config.toml
num_hidden_layers = 12
hidden_size = 160
n_experts = 64
experts_per_token = 4
d_expert = 112
d_shared_expert = 128
hidden_act = "squared_relu"
moe_layers = [2, 3, 4, 5, 6, 7, 8, 9, 10, 11]
router_score = "sigmoid"
normalize_top_k = false
routed_scale = 1.0
balance_loss = 0.000188
balance_bias = true
init_std_router = 0.0073
lr_router = 0.000829
vocab_size = 8192
norm = "rmsnorm"
norm_eps = 1e-06
tie_word_embeddings = false
optimizer = "muon_variant"
learning_rate = 0.00684
batch_tokens = 65536
max_seq_len = 512
train_tokens = 762400000
max_steps = 11634
dataset = "wikipedia_en"
Below are experts of layer 5 (counted from 0) of a mixture-of-experts language model. Rows are named router (the router's row for the expert) and show model dimensions 0-31. Each number is 500 + 40 x the weight over its row's rms, rounded and kept within 0 to 999. Numbers have three digits each.
After each expert's rows: "comes before" lists some tokens at least twice as common just after its tokens as in all text. This comes from a sample of Wikipedia text that the model never trained on. Tokens count by the router's weight.

# expert 35
router:557493450585510562486502523510468505519518488505564512582447488494560574497465629483478474487470
comes before: "\n", " The", " In", " He", " It", "=="

# expert 16
router:475479459622479508490457489467486462506539478461513449531457407460515518467476551524521480475446
comes before: " |", " ", " \"", " 1", " 2", " 3"

# expert 15
router:488561510572539540516474508473549475524532501535578370612453478505517528461482515528534462550427
comes before: ":", " by", " the", " \"", " as", " Born"

# expert 46
router:467466488541461539483505495496569524484519506509541467596437432469544572476461533464459469502429
comes before: ")", "°", ".", " (", "″", "2"

# expert 18
router:469522532527497528427519490499496476464502468544518491561403495480537533506422508481559418561472
comes before: " and", " the", " which", " but", " he", " a"

# expert 62
router:497525460577521572514511479520508478480543512462524471554514477519464520519410496525536465518474
comes before: "|", "-", "=", "==", " •", "==="

# expert 57
router:517520519605505507527504581426558480454533556474527513499430463475462502466498565552519416559492
comes before: " of", ".", ",", " was", " in", " is"

# expert 31
router:517479513506430493524417513487533488506580528493562461613474483513513470458474513543556492459493
comes before: "\n", "==", " ==", "===", " ===", "|"

# expert 33
router:528479511504507508498448497447463498520507475458493497494435472492490538461457581514540447547431
comes before: ",", ".", " (", " and", "'s", "ian"

# expert 29
router:482523468510474551513464495506491469502559540492496486580402435528521495464458538522478465527503
comes before: "\n", " ", " 0", " 1", " 2", " 3"

# expert 53
router:511522488533520563466473493523558431466557487467469518543456408495494498428477491542490465495469
comes before: " |", " 0", "\n", " ", ";", "|"

# expert 6
router:559455497517463527456491479460474471430524485536485504557432385510545541404448566460468464486425
comes before: " |", ".", "%", "0", "5", "1"

# expert 61
router:490524560532511550425463509482417553493526489515503546528459468452518521469436468481548414516485
comes before: " he", " the", " was", " it", " she", " they"

# expert 38
router:478463520618492531506472520466547487516478513507476431511516414447543524439461487499511500468448
comes before: " |", " ", " 1", "O", " 3", " 0"

# expert 41
router:526507491555512527493471516519529543492566478451537444575494522458510569454482528521486512513450
comes before: "==", "\n", "===", "The", "In", " =="

# expert 43
router:460534475550534574519507556513490543488508457515497503552464461461535569459465561543486475533427
comes before: "\n", " The", "-", " In", " He", " It"

# expert 19
router:474480534558521563473490571492527497487516412548509479544496419490547571453483506486494498523530
comes before: " |", " 0", "–", " 1", " ", " 2"

# expert 47
router:485506503509440544508508558483424526504532468413511423564401467535610597433469520495497463481489
comes before: " by", " in", " to", " as", " on", " the"

# expert 37
router:525443547539470563467491519429498506496533446487525489511461475516499613493466500522516514479416
comes before: ",", ".", " States", "ia", " City", " York"

# expert 48
router:475541488512440520457470549473537548506519452485503445506439412586577598455478497551520433540523
comes before: " the", " a", " his", " was", " to", " be"

# expert 9
router:538531494541532533500470590453510504493536486492507515567505471462534551481458542516485449514511
comes before: " |", "\n", " 0", "1", "0", "6"

# expert 13
router:537465501495513518519481544460519536421490468438484441541432434492476582510480514519531506496464
comes before: " of", " in", ".", ",", "==", " and"

# expert 25
router:462507500559435493439478550485485526531553492478467508567435427488543522470421542528544448484470
comes before: ",", "–", ")", ".", "),", " 18"

# expert 54
router:483471488582484505444524489517572478460553506534556432662450472506500572462461502492481483503469
comes before: ":", "\n", "-", " /", "–", ")"

# expert 3
router:556420504523506515477435544503567478488477508445502489546479438511541578449419578520529510478420
comes before: ",", ".", " (", " in", " and", " School"

# expert 40
router:466499512466482569461483535521480528406555457456522429564421407526622487520516506486518448480516
comes before: " a", " to", " in", " the", " be", " been"

# expert 24
router:499509500566476517548484523448559524517500516480503486534449419455465511471495562498525439557489
comes before: " of", ".", ",", " in", " and", " was"

# expert 34
router:495489512518509492486485528474498471522539511449501456561440410461541580407425538530484474506442
comes before: " |", ".", ",", ")", "°", "″"

# expert 51
router:495499497533455530501432552552483490488525471509503477503465461435498472454447526568468502547475
comes before: " |", ";", " %", ")", "s", " =="

# expert 22
router:483570471525484507468482515481515547483505455500516408507366467501598570407514521480520407467517
comes before: " the", " to", " a", " his", " in", " by"

# expert 52
router:500490480579537521478495506523524519433481469464513433592457511510498534456450494480504496524466
comes before: "|", "\n", "==", "-", "===", "The"

# expert 59
router:505526485536449468464474534521532511511560494530492458515378493531600499496440529571550417534508
comes before: " the", " a", " his", " time", " their", " 18"

# expert 4
router:535523502485459557449431494506523567469549481526488445568417458490568557418484502514524411516539
comes before: " the", " be", " to", " a", " that", " not"

# expert 23
router:521558518573450514466497505523473481445559497589548426593439516457541528444472488512495481461521
comes before: " the", ":", " to", " a", " that", " by"

# expert 55
router:461508526495522577470405553478555501519565496494484479534453463492565536497420512541504499543452
comes before: ")", "),", ").", "–", "born", "19"